config.toml
d_shared_expert = 0
lr_router = 0.000839
num_key_value_heads = 5
positions = "rope"
qk_norm = false
tie_word_embeddings = false
lr_head = 0.0121
Below are experts of layer 5 (counted from 0) of a mixture-of-experts language model. Rows are named router (the router's row for the expert), down (a neuron's output weights, with its number) and show model dimensions 0-159. Each number is 128 + 32 x the weight over its row's rms, rounded and kept within 0 to 255. Numbers have three digits each.
Before each expert's rows: "comes before" lists some tokens at least twice as common just after its tokens as in all text. This comes from a sample of Wikipedia text that the model never trained on. Tokens count by the router's weight.

# expert 16
comes before: "–", ".", ",", "; ", "-", ", "
router:102165143143132087096109105141166177189151147139114154106131155118109134150215130117107110159151115106126100165185099180116085122146137144190110121124100168091131131093153172146097113158123141076135122052118166107139106112089147119125151117148196170131084129137097143115092125084204122143129121088172111062112166117110154141097172187125197115107146171125173074114097107110152094130132139164187101136154108119128149117140113119132090217185129129091150122128136099086100098195168143
down0:135132169134115144159178131108115134120143114130096153180072090132146166176121121062192100195181147066168119162144106202134120155086188080130166172169102119106100098115094114096096105151119053168062149184126120145193141134127117062107205123168125194206155130145143169122116141133119091102146108141163137133131138165128134147165165117140121187125105126162148069150148128113148090178123129130080140157147118138127092088118108140088141140167163141086158052140143100160121155090118136
down1:141142110149136137146143146138119101151164081117096096090203125159123079123117166102111161128125109194119142106155125119137143165105126082131118052130082102120134142134127081125155144148185100083167135114138167134111162145175096094091101133113127117136144076127113159111172156149113166098153164101211206074096090120116147114114072116140136119141089088101066149077111125196163133127097131136102142122129092138142165167025115109157107172122108170146098140109200129172131136126135178
down2:130083135150164124070118089150117080112062080152136123118120169143116135141119145081121091115086127195108141050107028073131082173145110097062125102173103133140181135125148158130158085128166108108160097124104144140127179125074157119103141098144089107096119097107156150148103095145198132111180100117115080046133072126037113111116118125200058178100121159120131061105154108112144133154148143122088118106132130127118065164172082145124170154172138145182145057110180117102135165092096190

# expert 14
comes before: "of ", "and ", "in ", "for ", "(", "to "
router:121085097136155091102122150143097110100117135098149132187168132146131074120040065146071160106162142179130129109113086183143079113129147141167101132122149107162114159098097087143162112116146118119086189147137093151156118140162114148185071145142129097112157084125125121197099101191100151126152068121098149095090091137148093095137150190121157080089069109126150054149136126098059123113104130155181165107114138107113117141162111109163146105101092154124095110146152150129143039115076111
down0:104155164114132121137109143151133115115163166129145152223112129097098093129082164119121155105094139185114092091134080134133105128078089101203112103155145135137140129132165079086121126127122158167129106154084135129168093134192111140115093080088111155093160123181075160114188138172125112082180117083141142149119155158137129135113125164152138134049136119137101098129138120190139140139109135156181088143150177148140116126123070142113155137115157133161185066171104087156128126137054087
down1:165148153128159133088122135170140156117157149140165150124127141162159109136120224106104099157175123144085156153112066137099167126144124161125144098085173131117141127140119165144118066163104108091177143132091090108155086102125154140083132123171120159100160138111117096100107108041172112230056153114157161126116109161093129071093121116128157141144083082121074103081159075105124132086117197098134137147100167142120144121112080119113130151110132107172167078116100163152138046146173145
down2:163084094099162129120131136228101168134131143134099161120168142121160048139109090156211128111127149150182169099118162166138176117146164079091139095100110144102124082101071125169082190145138130085125198120176095126112140132128101158100137105130129140114134095181121144105119148134085139049155157145090054151112105120181154082174112177068076101148140128142138136084131171160103199158113102083067057140147114106129206077113165111106180139086124113099145127120137141106135103127179058

# expert 2
comes before: "\n\n", "\n", ", ", ". ", "0", ")"
router:090186116161091165096174137164178164203153113124131131070128137117103190140108155125127091119072088142116147081161162186165155204141177127138108129180198130150062097121106176115132161117132166148118116052129161144150134167116130155159145107121139145091086157112124165129150164117121113143140152189155070066112115150109119138103065104086117191088132122199127153152078067139143098154081181161117189106096124163128174198121131106135134149103122135149140139118179099115155071119130116
down0:068135103142140066119155140134156117141134125125055115146132134123113089141149139131178114126118118154101174086139163082133110184138145117116096119111124152170121190061136122090110158163162195134181144170150113123092171108074144157140131112107070172118110166075202166199092078020173142157168102094202101126119085081094154150106106131175131118135108102110124122063145144116138167097167093133161101105150168103167131148073161118124146104161062116109120114109135046113125172146105075
down1:152131108107182158084092139116135140195112105183120124140168084116117132095154174141133138154142094139097148162097142146131152139114174055119111130159046150140109151154154155101143116074099123111108130146069133092058130092088154083110164146141098098140148151113146100082137173135094136124135111120132140059140113115184154133151159113102135105148130147100148084103115122145142181139088095120207160190099196159112140130100109116171176144104185145080159172143095063195120117087145121
down2:170146170084147132121134151125147131107136132124118123118106141173175177184120141184109118180110142127128154200067119158130111134154054095216129156116100086133103099148110084128160149131155100126163186105141126145126074108123189077095096132136109088116122155142141137119132191147075145104164100187090137128114122108169157119092130157110138156090154116151150080114180135032152162055154066159128040119160127127149129152113128104144184163113047140114148123119219092109105154120119160

# expert 4
comes before: "\n", "ical ", "ic", "ing ", "age ", "'"
router:143136076161055142109158091102154114177120103185120132099165105134122095143155133147211147151131119145162121149135144158110126131137092077106061149097125135174147171100113119079141135139157158152151139148133074147171106088103101115102121154152182124133108181128144086132145118064142070105079125078143095111090074101143144127104138102109098172101070105153134175113119106183141109153110105167136160082128118077128105162145076111106083147166137141094135102118085101156084159124170117
down0:121095117082125199116153171127097166161101141154097141171109158089095100067118169088154092133087121117086033077112074148114137150126101100065126127114133176123125119138125140112189115137148151146092109100169147148111138092152122140101145190101084194069127106054151091144061117108178101154126185057124123162059148140114143096075160176162167146082118094101048147118144146160165128150158121111162046127137133121110092162136184165107123069164111104193099109136152164127129164200113154
down1:141080072159156093157147118115133131141139045158134059090188148149138165145124095199106091137170133158052128156182172124108170095159082144080098127144118198139150166120135117066152158161077090043127111091140151113099097125115173148198153128068095127097154167141075140147102079091111099086201127084169099152122136072137181098074113157127152086132081158059098153097089094161158120138115152094162103088113066142126097105137101154119149127100181128132088133137140113186129117149153128
down2:095060155134112124158126120181137163126131155180129105089132142135138130139106108146087114087095148136094083137151125124091145115136092156099165086098092119096110107192139136148124099124112112104112070139076153201157111151121077172126124130117180159175080101140098126137113142098049149091091081099137142108155090084110156102106151145061189203118114116223167186070069132147137145100144123140204137116111166146127093127149108126098125122154130127079170107091167136093200106119116102

# expert 24
comes before: "- ", "= ", "\n", "(", "born ", "201"
router:142140162150204159154143128118161128125152111121155114117153134161098138132083137148127089125097149103120139158083122075092132103157132140102134084118109125128203103132086142188089191073143117125079093169142059173154086117170071111110174158153114141180110068168093115112067100182134119143148120162150188105102140121148073114131063137076121149105146178161173164102127193140168132107111166096172136163093145154105077116136144104181110127151126111157089096120110181151120073119159142
down0:199081113157141083140165118074101121125130182146091135091127129165104139048106167082133137105174109151085058134169179127110065084090096128144150147075106161164116087116101189128120127120161111078114183165106109113132163148172154107129146078092144128109072163132167073232126180105129093128128055127094141117137130104123149169154064162187132093136143123174169153130137151129061178152126131114179120078144102097164151155117186116146144125096142128088068109182160125152144050127095138
down1:093151123106176103106134171081135071180108165129165102162093095076088122130106131124136138123085127098178115099139127123134145149121130139112155077145114178170121181097139134147110137086126069056150069158116145140104151177127138145113114121149127184108132092138150188077104149139092089143174092167172202150083126070118137124100103097128127115120170128072126146173140099099128162107172171181149137157209183118087150100140128085121123065136185099152155164081160080091138152153132096
down2:129113136176145113093134186124139169099130113167124134100075095129138117097165175130048125148088202138160125153154141146140132163131103129134067113111149215162096095113153082171164160134153099206076079131100148147100140169117146192138086103075112151175050131152105193109157145099093167126124141159061178122148155142130077140118158138144118134129150096146125078155151149132141028126095125122142113178139093096144151114074132181095164154135163113081101172119122112160182170062164140

# expert 31
comes before: "to ", "the ", "in ", " ", "from ", "with "
router:111132144130074141152129134108129091148108109115128133118167053119118172088104128112190126107155145170144132082140131104134112119191133143094117059152158158166187117172131162121134081142128157172134190101097183137147118115084175136185108131097100145136114125167175105168166121173081104152107116114115102126122115069109107052142092089132145159088135098151112110162147150104203093125114103068135100127141092119114076140114115149204129144139148155156145157166107108163121163108086188
down0:140097107183193171161105139110125157087159105059115134113109130133217120127085107074159090143042133077150126090116132085179151122103139143141076113097121129169125072148174131095137115151061163167138094124118083134154120195092168100112104146135099154102130143185063135160204106110144134109128134151138126187107136139117145095140100133138110114133162149127136164160152127097096137130135194156137132127175131169195177096153180148115064203131163142156087155129090210133113107111104121
down1:100134110148112166096182164150100165170131098108112147156190095200137136142192113156166114065131146172149052095119182155131119102154113133064121120078115165144110076186098158107086058152183110160111086132190036133096092120126140132154210156124154130107176123151116137142138130132069105078190095172147125110101109128133102138174126125140146127126105133138076143152138170120137023138130175197098092139139157105124164174120101092122081184113148155127130037117139154100134068110134088
down2:086137137121125063143105091096114150153103114129180110138087132155171110129133086080107150135094162227148192141101126134147154133109082158110084092170139116148062093108105098139157115189141110128129108105158161104161106089167148121149127136099059110113095138097055113142098110128149128164067197120130167150162175088092148091123131139114095124124114118120090045152146115144156080105147184086164140150118127099126144200146115090128116084081135167052200165096143123131100073138147142

# expert 15
comes before: "| ", "(", "and ", "B", "was ", "H"
router:156068153148150095126117153165126138154071122149139129121157143200146102181064090131088114104135126064171154140127096090148099111117124153160139166141150138089149126056068140169173173172168110145122160151153092156158127146126061160132098156123112130124168100132158115091125049155107155114152059132139176091147123168121052099139110128065110066212070084163115106093126115131095130091137152168184153147110130093060169114117152120169110135118119128110102102114134129162161114122124153
down0:156119181106137192119114138114095158118099147158195126165161094153130128161111129177118114124114172129094154104217124125149116084152174154091048112196155163101063153194134083158119120131147159098108086102157126124139150123091132116167168116104135099120105141167158200197149135150104103108157109103112082127131140146150124125109105135136104129145157149122167117151156134152122103119059141188177161173140108122104124133151151055158134119157111129081099133124143100116120122166153135
down1:138115116071089109125138142137167158124102131173123103094141162107169144163096123088152131144112078114127133153089163080133138086136170125139062084165147169144106150088111162114102137135126078178117151150189119135162069119095128105077150137138157115116082077132115141090162105149182063109125179137126114112130124084103153205145081120102108122182061097163114109099109134178122094117166192123130162108138104149073178133090105054149128180136113132169100191067084128113128151060118146
down2:174104154174108165132176088165145143127149119142181134150162149100140099094097121136107104122159153127134175194186156138126155102145142091125070159121083121157108077127117211187111131148116078179127102101096147148152151165162188109121128171136147163147153088084154109133205109100110132119139090159143128106206128159121157163149184176090141153124131144132134145073103121112169153163110071071117122148113090072152194170127102102129118152047154109190136086180121149113130097193131120

# expert 17
comes before: "| ", "|", "(", "and ", "/ ", "\\"
router:179066097089126057112135133092126102177157088076114099172111084097116065141093097096115123076104113100179110153123116151125118148150152072162147185158182135166180164125111125186130179118108166086145158181168171142119139174123133147182128145122121089107148068133106146082092097141070172147119113098147167171099134151174127115122117120089151149196079092165143147160131138121140140144173142136129125103153150111103132098199100128152137095147099181081146095150132113122144113140146066
down0:142118129135069119128105122084135115103117137124157100152138134102150102113104089107116127094160139138136107107135093081154113060165151117180097128109083113165185128140186176114133136139163139100143135135138127133104145164077132092176090126082092100141116063183185127149147094167141140141145153130148067149111099138057086120106125079160163116171174074100167082124073120121101189151102126132122102109127134178121117111179093105113103091103169185127084180137121055130130172096108075
down1:105183162130108146151123194080120125078099154109169150147079123126135116154120105154115168088065120086116191160137087103116128097131169124149154076160120106093135133158124134109129104129082163125174112157093079055138146145147114160091118180159129162085107125106084135126145108154135113139107110109149204082134158117108129139129122106189104152166157152139093113168108173105185000110090147122123146113087158160171161116127145132123146157114189135130081126123122163116096108130136131
down2:121114101147182159143139134097147089095108129134122100112118089132157119111133099131129175143162121126153154113160185173103200174139110113128111094113163134096114167107177209168126109158160145180174094153175105096169131122107139057138129097155107151126151191062107151122162140138167115166150147094114150136057146099097094108142151146122118176132136093167098170064174103163088113168126224151158172121157117072094087092114169106080222150120131096100108165169095085105091126104126195

# expert 30
comes before: "- ", "| ", "ing ", ", ", "er ", "ed "
router:189169150162093053111125107137144193116212120122090165111162138115115169101094108136103113165125130149137136129094097186108136092082090124129039172145112181119087137096175133115098108077196137148159059129097144162136121150054129105122115089082124106102157093144123097095107140127084205131174151079157110135158138142159157112159156122158158144086122126121095125130110120164149104098164174132106155120136131111100108130149116092125102122088146078155060134103090068124118155123114080
down0:144163172072094122123100167170170107134096077096102132146104178156154137112134155107096166114166119173154137146107159153100063124161125110142137136118127137131194141199133183120156084086136159065116173088130116143099193088099182112140213107157130150168105088161105148162136182171133101134155116140180148074111097131146114133127171145138131099158143113105089094111145103146149132187156193105088118070144159157114098112170122139109148106191145060125160091149169179151196130121129137
down1:149066143177153125152152151161129131190107150107199127159127144121158150111169192081162104119160162126150126135050106096147088156123090149107092125202130071121151113105172144146176140114111183197136115129177086110161099091131162096147150160131046120087183110153127118085091142091141090115160176130146112150138107102100153090144127143133201121142152156101142173168133137133129126143103158144126145071136107081093189112170129098128133047080147143164120143096104162113126173130157050
down2:077134156178084085136064091168155103098092133097170199130159161068163111132126121127119158172172106152099123022089120113140162142143091199069171205146133090152122137078099138086109149080176104111153122152085101120143139122100143148099162078123114133208105136116129152122098106123086090196144119078152109129137148118114172095095112180140137110142164199148126115185178152140123168138175161109160177134156130120125148137195136096186159115138152154115098198160110156118162136182104121

# expert 13
comes before: " ", "the ", "0 ", "be ", "was ", "1 "
router:142161056140143182141095126150077164123079161130135130124104174130100120130142134109122119106109133139132165133131146080164181169127116103181128178161138126151153124132089205078153132129108116149098158130082164125099138074113137098144073115154103096152115171119087124127113161147132135093124124167143182081167132112193118157123125091145111126182144196068156155141120142103118198136124043083127136176166115131182131170174156150071070116095113121126123160104056135111175157138080132
down0:129162140129187146062121145101175114119114102102107163108096148127138061124122109155156093152137109089147150106048049149135154078116135169122112109127154152124128120165118109077129131099083154177142152175132117090110148133126163177180177150099108110102138124115086126093154192050138122119153158168085193110127169112100161152123133132109134140136123098053185128130172109124155173035146156099110165139098154132106145159144180096111095089139104086169131070081088097098137115094108118
down1:158076163200156107148116141145142154098103180131114186112148136128147112078168139162117103152162107120161106134167126142187101048135074144103145104064144165145094130109084092160129116179153143113137112119101115095134101079164118140117102190172114168125109139104140190178130107092159072129117109165190098100099129127094105181165136165118151066135110104117111100172108115108111064105119151133129127145129127166151210088191130151181161138146175129121114000144178145157145128125065154
down2:094174144121126124147109115182111140082132096161101152154182160173105104146081054139135145039197149091090141187139138101083133120149107126138105100145148123106126125131129071177188208102165112121200114134194101109093190152117123104081120145152144169101131092121205125055081128109204110129153171105154106172106125124159117142119130115160130089115087123194089135135113144132171126177145086138104087134096147104169122145127096142134156172125161108105141084167132151154094130108139135

# expert 27
comes before: "and ", "- ", "but ", "which ", "who ", "of "
router:138134122078116160141153115100174091090139175129098059182099083119168132128136108149126146170088125093139095091049155102122108154100089120137127095168171109163111042136118126113180150080090117184151088152103140173124145156140129122153126143155058149115139164114125142154097181144077080150117168098164126189098109136159138172057193104141127167148133072128142107124153130083160153089103150100140155166120171146143142108152093088171136080147108149043092118129130139114084087184120136
down0:074099119141094100097161128073207114085079118097149118133137119147101187160075171134126107126131111128192156124085171093172152160120135088150126083162113107177145075129192086096168122111113127156119087105126085133099150143036099114188123147125107117115087147137111123129176106184171093187124105089100155133153141081136140088105112127167121130114213166091116137043142095096122086103128121124139125163134164146113102117132126116119149167123058081128127115167128145105125207166117145
down1:114168103043137162122111127125156157143127155114153140176113113058097141106164176163155135189166136049121137106086152121150075110114152138114117103132126134100114128122101149182100167125153115133123101173129179101097146068172129117117068149126096132147120125160116143149096122117121134106078082133143133096061137084077160204128142107164133124170113126126102141099132156107129106105079086152123184150137069102114082154121115087166193114192119130126150057139166132133143125179113172
down2:074139147096192125151098148126155141125100124155091135166062114159101114090078150167118188108106138141132072120159065145141150160116130104151130155129110143175139097098064106139097098185145100133074147124102119153063171083136116106134076070144106134136120071112132091111064167128153179105120179150098141158099088079138132092100144158102145106151126118162032104143034131093081103122115100097163157134079128089143162094131119131128117110174120130190094119150112159110068111167186106

# expert 26
comes before: "The ", "the ", "In ", "==", "He ", "he "
router:126132171100120164135115123125119068140132142116144056152090170134153100134153135069125172138154146107116191146164140161158115108075109087068094117130097082096113103159148123107117188118112070111132119103131101126131118147111143099067117120099128124115169202116162129144104141106054117116127112094116157164097133145134206180132114066159156169103147164086159160099148131132098132107081189114111085133159124157147116133161122109193156108172104155165100126168119148152144162128100136
down0:066132135097092115145109152153092109130135110140045128136144209094156113087112160151122150100116076075099128097125129104134166076113122076104150188119118087119124102120126138122096099108128103107177120200136112157091124153166146151058106179139140147235133137115113111132104128127077101138128069044155137093109149121130121067132113116110097110111128161078181084135145148047111075156117183129162183115140180081129165115196115156099126126174106102115073138164179096096138130178118104
down1:167188086053108162099148166163115129120122155111112141140122187092138127108145174182076109146110123157092142201129146169159128112112115113150181089115081064103118116124123146128127131107089185135144135152104110098138152203163136174056105147100131115151167138143151128186115100067109080132106130149084199131139077143118168142100150128187203104106107114125085110122068123154110158156102094156092140173194121135190108111045144082139105112116168080136112210162136075118138167114156133
down2:121129088103147156123138123097165154133112101175120098122164096084096111093108128110115136158137149168088058141165145145142140101170120162171150128159140044151078136108149126145102137145161104096114120145172195155136068110131126171107088062139183153084192136164092126182158119102113161127159158177155099112150128093134038068139129154181127088176110121161149118134107152130147196127130102131099151131094174128151132126168118144149144170172149182197129149128161191121124170140159121

# expert 1
comes before: "| ", "|", ": ", "(", "\"", "/ "
router:150186155134123065099089150145103086132103175141072157133070123097066125096103141154137107097103098143161092179133118106176103057161130112196125078160163190114165075092094168072122090077087121111095140145133087221173157091139170108083159134133073145104136118108174144122135132096148147138079158177119115166174142127122055148085156161141117200148085174144157101104158182155131167112142126108143133109160146134160089156120105154112183073075099145133135085097115158071132118189153113
down0:123168093109156133131094173101146138129144124100136099141154110077123166146086098131149089080160089093145098092164121173103146077113110099123082087119164140124137093122111081157133141133160130134133127206104106131147163096171117131101128148128122127110137131145093146177142090147138119084104106100085194120127120089160114160041157085191073059120126145163109081175107161104098097170134115114091112066118144165101138182108120045139147164195172121093144119130087191158136118150174147
down1:126162155137151207119138126114128144145186153205190164118118150204106203147079104172112135081129148157178174139150115120136151133159094146134139116138160081139196163116121113094145137099124146119125137147148100135142114119101134171118108120114095103140149152156102166131136175171103131142149201155109057108157160107133148111137016142096073154118111138102117078085131092132127107099122086101108113110109133147175153134133167105130132086107113133092046095095178080112105127144133137
down2:120080182131183079149127090107139097116093090186126129179103113153127167169098127095119115125130131130136096125151143133145094134094148106096118136113125111129127118136094168147142098158150150180070193089150095107134169159074106082149104165086147165116098119145106183124066068101123062130144121128071091124112141172092169093128060045125125196118143150157153126145155159174109110092090099108181095147157149094144146106158108078145144123118143138150147143066074134134077104129129130

# expert 21
comes before: "of ", "and ", "in ", "were ", "are ", "to "
router:152067212081165092161104151135119089116137156223158163127132108081138106089148133145147154123128125159120161145084110111116150051145148153140141095083116125122128151114173101177120152128172158100139179153084171163107130060130131149149127100075104117087131138177098130132131120147177180154120165116146174145172147122109128127151119152050137090111072115090104108091185122126127188134150156155111060158174133058137148193132136110123176081107124104044126138088138139163127100106156145
down0:129148184142166112149114073073141071103114149138112143129148095107163147148148138089161121109157109145122134125092125131083127203075148171089171178074098144100164097161135109138100154134079125136087130132180105144134163107105124134115101134130178132142060096140084137152104121130179135160129178167202122125059147131172144085148115102112119174187206111126095134101131109103138079105155113094147121139115164162110128176130062154142128106113131196138163199104110115109169158130099116
down1:130114117099099159170194085074154114171100127110100144163150159126059115185116117198113079115166105094128112159105129115110197125111144152096160093164097105140114170156160163132108117098116154108092102087110158077148086106142157155152150106131131079140112089110090123150112179115128132108171134141123145164138119125117169085107097124115120088111153090119188078093158136175135047104195140167152096112128148105185137173119127095196128193112107088097125192108088124125093114120179157
down2:109151088105153131184177148109114153145115191093151119115154132097124097133199183102138178119095140139172156223106122150116158084137146117154143149165163143107121151104138084144136136163133154120146163118091124113183154175132100163152124161166174110139111150088135093146109152121108092142082150145128139128132163095127112122153104123116090092072213074079108089154145152160145090093101130089116092192105082159143170061126139102098116135113187121159120124135099180150085152121110162

# expert 22
comes before: ", ", "ed ", "ation ", "ing ", "ted ", ". "
router:130086144104164097152116139099041087150101138125115157149119175086180150137108109106147130118100096112144146143181125177088090156166154171121159110141151206151075109161216133163030135150083119078110089153069070161108093166111121177100097151147159135151106126127091169125141139150121102100145151153081188142106152127106132156175150148162117152092160082103131178102139112127133062105130191103089084172145140141092155129193183107066171177198134143141105175110129161123113116124126121
down0:141044071154155099125163105176147054100145083123167042163090132140134121130095151088100094106113180167144141146149130155109084116133135162163088106082131135114203120152163151223142099167162125171177138133075130109071082075116058127185127110139098123142104175142108155147120155056121109126108123116073130115131103096148144130177165133153139106157113173116088152116140122192145122121098120103144077059085115129111118128132140110159140141196120205098118171154088129073099147120134141
down1:099146126169069151160119151168104080192135162162121131129114094149150157078105129084117148162140101107041115161166140172144154143118179160078146197174090144162101134089113149101116159089129114177152075108076140120163163155132152095119085157105156137160135174146232131128126094159126159119136102108161102099140170112119122131174109116157077146115103146137143113167154119152166128114110135172080151164135131089158185060124130127117093118108135124097102124099146197172134153147135118
down2:164114111179133156112160122169132116084103128132090089109150244173157130070140111110105096108127137123141174097175104127111107131133155153110128133127147135101125240147134126072099151118140129143160153103190139162127111119116132154132118136149111130164107131102099142121169135121139113106161116123114110102154145127171161061069061109126110172105058158153129138119137107142124060145126136074055119151137104109105178194113175143123138118218146126133101087144144140124155097183125106

# expert 11
comes before: "of ", "was ", "is ", "in ", "and ", "to "
router:116133135122167109168119128087179109047156146148140090151121137158156088122096107049129125114136139107098089110062093139193171110127069159111139174179129093154180149092122035114157127100122159165071064146135135144141156115187161139182113134101157130168169120143098076162133135150121128120134117072140112112162141122110049150150123115089122164135098104152097115132165102136114140142183146139138201165181179127078159114103141165162118083128114131091105117091156149144133127185140097
down0:147111142140159128142151138113134140158052146118176137142086124159085167121126083147140129157098163050131113135098111150136122170198102110067118117126076072099044137132121112073122143081125121168148119161114089134145140068123202070125170121174148128115152118065142128095201125170175100124126197177144140125149101130141140130138198115140148110107162161041155141135095121092119063092099182148150145126150096081071084121121113101148098139120133149159118054132138082132152130129151115
down1:077151130127140152160181117162104151134172122121086167119125125147162107159127120119145161155144159119166124131133151112090146116172145102155127134129200147160094126141174143185172048101183070102116108164061126089144090136078107158128119169079148157112161081113070156063109123163091150085114097106087095167116074086140182147065125047147130144108169123149120153074129191144119147142108098093137146105130151140137218105155161127102116181138219117113128190135128161154156168129165134
down2:171130045130129103120151150069109113117126138106129118158162164099120107118158132141080068176161104106080144114060111147086150108099101133132149135163106123207061072106169171081154107090095083122118164053094131106093062110083099149192178167083176080083072133101137109124189119097156135093195159122177136159099173156143157108113143139134126091096151121141125127167153126078133077022104186099122149139087113080166129058135134128135108165110113120138117095083152129104143125077107135

# expert 8
comes before: ", ", ". ", "\n", ".", ") ", "% "
router:124194116150115130135118164164087112108093121148133147089174112146117155154181094197121116178101107102073140134111086067167116115076114140068126193160126183085110089118193118100119105087123133090159137098133104123103143129100136164088117113130111111148132107103097157075091112099153133154148136147099149118147127142102094158074151104180144088132095183154152097105132153126160058129178103084071084074145098122106176073175105124118120180068174158120135122169120116130095122063106100
down0:165090175148150085133125161111068142124135154162087153113107148133134074116159098075150106169102124107116081081092116144166104088158073137156115152113101129119108204050118218165113148148122177088102144171170157131173090121123163088166115114186133116108135134145136093150155148148174136117192086094116128111077100138133134082125096113123122096076163082140144083125092109099122104091072128118134118136073115150091197108119091190154109161107066145083160064136073155123156162222108160
down1:149054106186130143129146080107111090108128101114123169194140168161107155142145134148123142158152174132162155118151118077095138132102154119069151174146136135117122152141122088116104178112140123104192111121165136113151128092236140149183111152197111074141100126136161118126126197106159159124141128129076167162149049217154145138104156113153098134151098112126118135111125120132102028095149071157132152144131105128147158161123158158107140089161134106170168097054128143097151143162135080
down2:200141099103130166133131173137157170121129124160115104184129172083118160125095093169119136118158128095206130158117100180120141137063199119104104121102136077142151118166098093125065144141125146142150152169102151090119115119105138150162123078108184133203110140092110164128100126090142161150102138133162105128100179113108104148106162173118070146149134056117100097117150138081067127148153161145139164192107106138183122149139096132131109195159092147079134166163079156162107148162137141

# expert 18
comes before: "the ", "s ", "as ", "by ", "a ", "his "
router:046127123103163169110067132167158133095070099167136082203103152107114113164110098088167115115138060159133111155132135152114173126107140148069126129157148116136150145149127142124150106153126089131134093115151142070139101144130182119110126120164154135076142157177110119190116097175132077102149094168151142197170179126094135078132120156135083156202182084147120172158132121122047086115151072111113120142125105121106118057075100140136140123166105111159113176139097114127155161141185142
down0:111063144192098133107101105154094128137086081126137137113094111169172136194129122136101119175122166141159145094053107180084184147133140131140195137115118148176097183106128137104145132100126126097168108111141151109106152096082094158110143136175133104111116106145088137165172057165123186074124104111106144116147108181209114123134117074100198161132093189150166162170121152135138101129093186094114139124091073126115164145144114096104157142139144130143172171105129165126123113146156105
down1:128125106085076118175100129112087143140123093138100188145054128060105111146056118134113146081118129097171117137151134117127131085105077136181096128143132136118060155107084113087111130099084102144072131097108168097109172115147084126136085052157128114129101208134098059110188057153182135187109135113131120125075117147077156117115142142136138123145132154102102120149132137097168058132129183135185157230148125099119141146081167136141153170167119195141125104093141103099146172130132149
down2:103103083102152126163186089124100185073107181200150178102139111127103086144085223072082099124091204105107144130147124124111165143205098178105116107103153170117105151134137088097119200136191181078144154117173148150096100095149171124093141103103129159131154145109141102137076122160151141090092156069090092100115021159111100114149100150182127140165141176100154155169147180073113143131166173170189087066142170126075136146177145141114131192111196177159140195138133117168104125135138152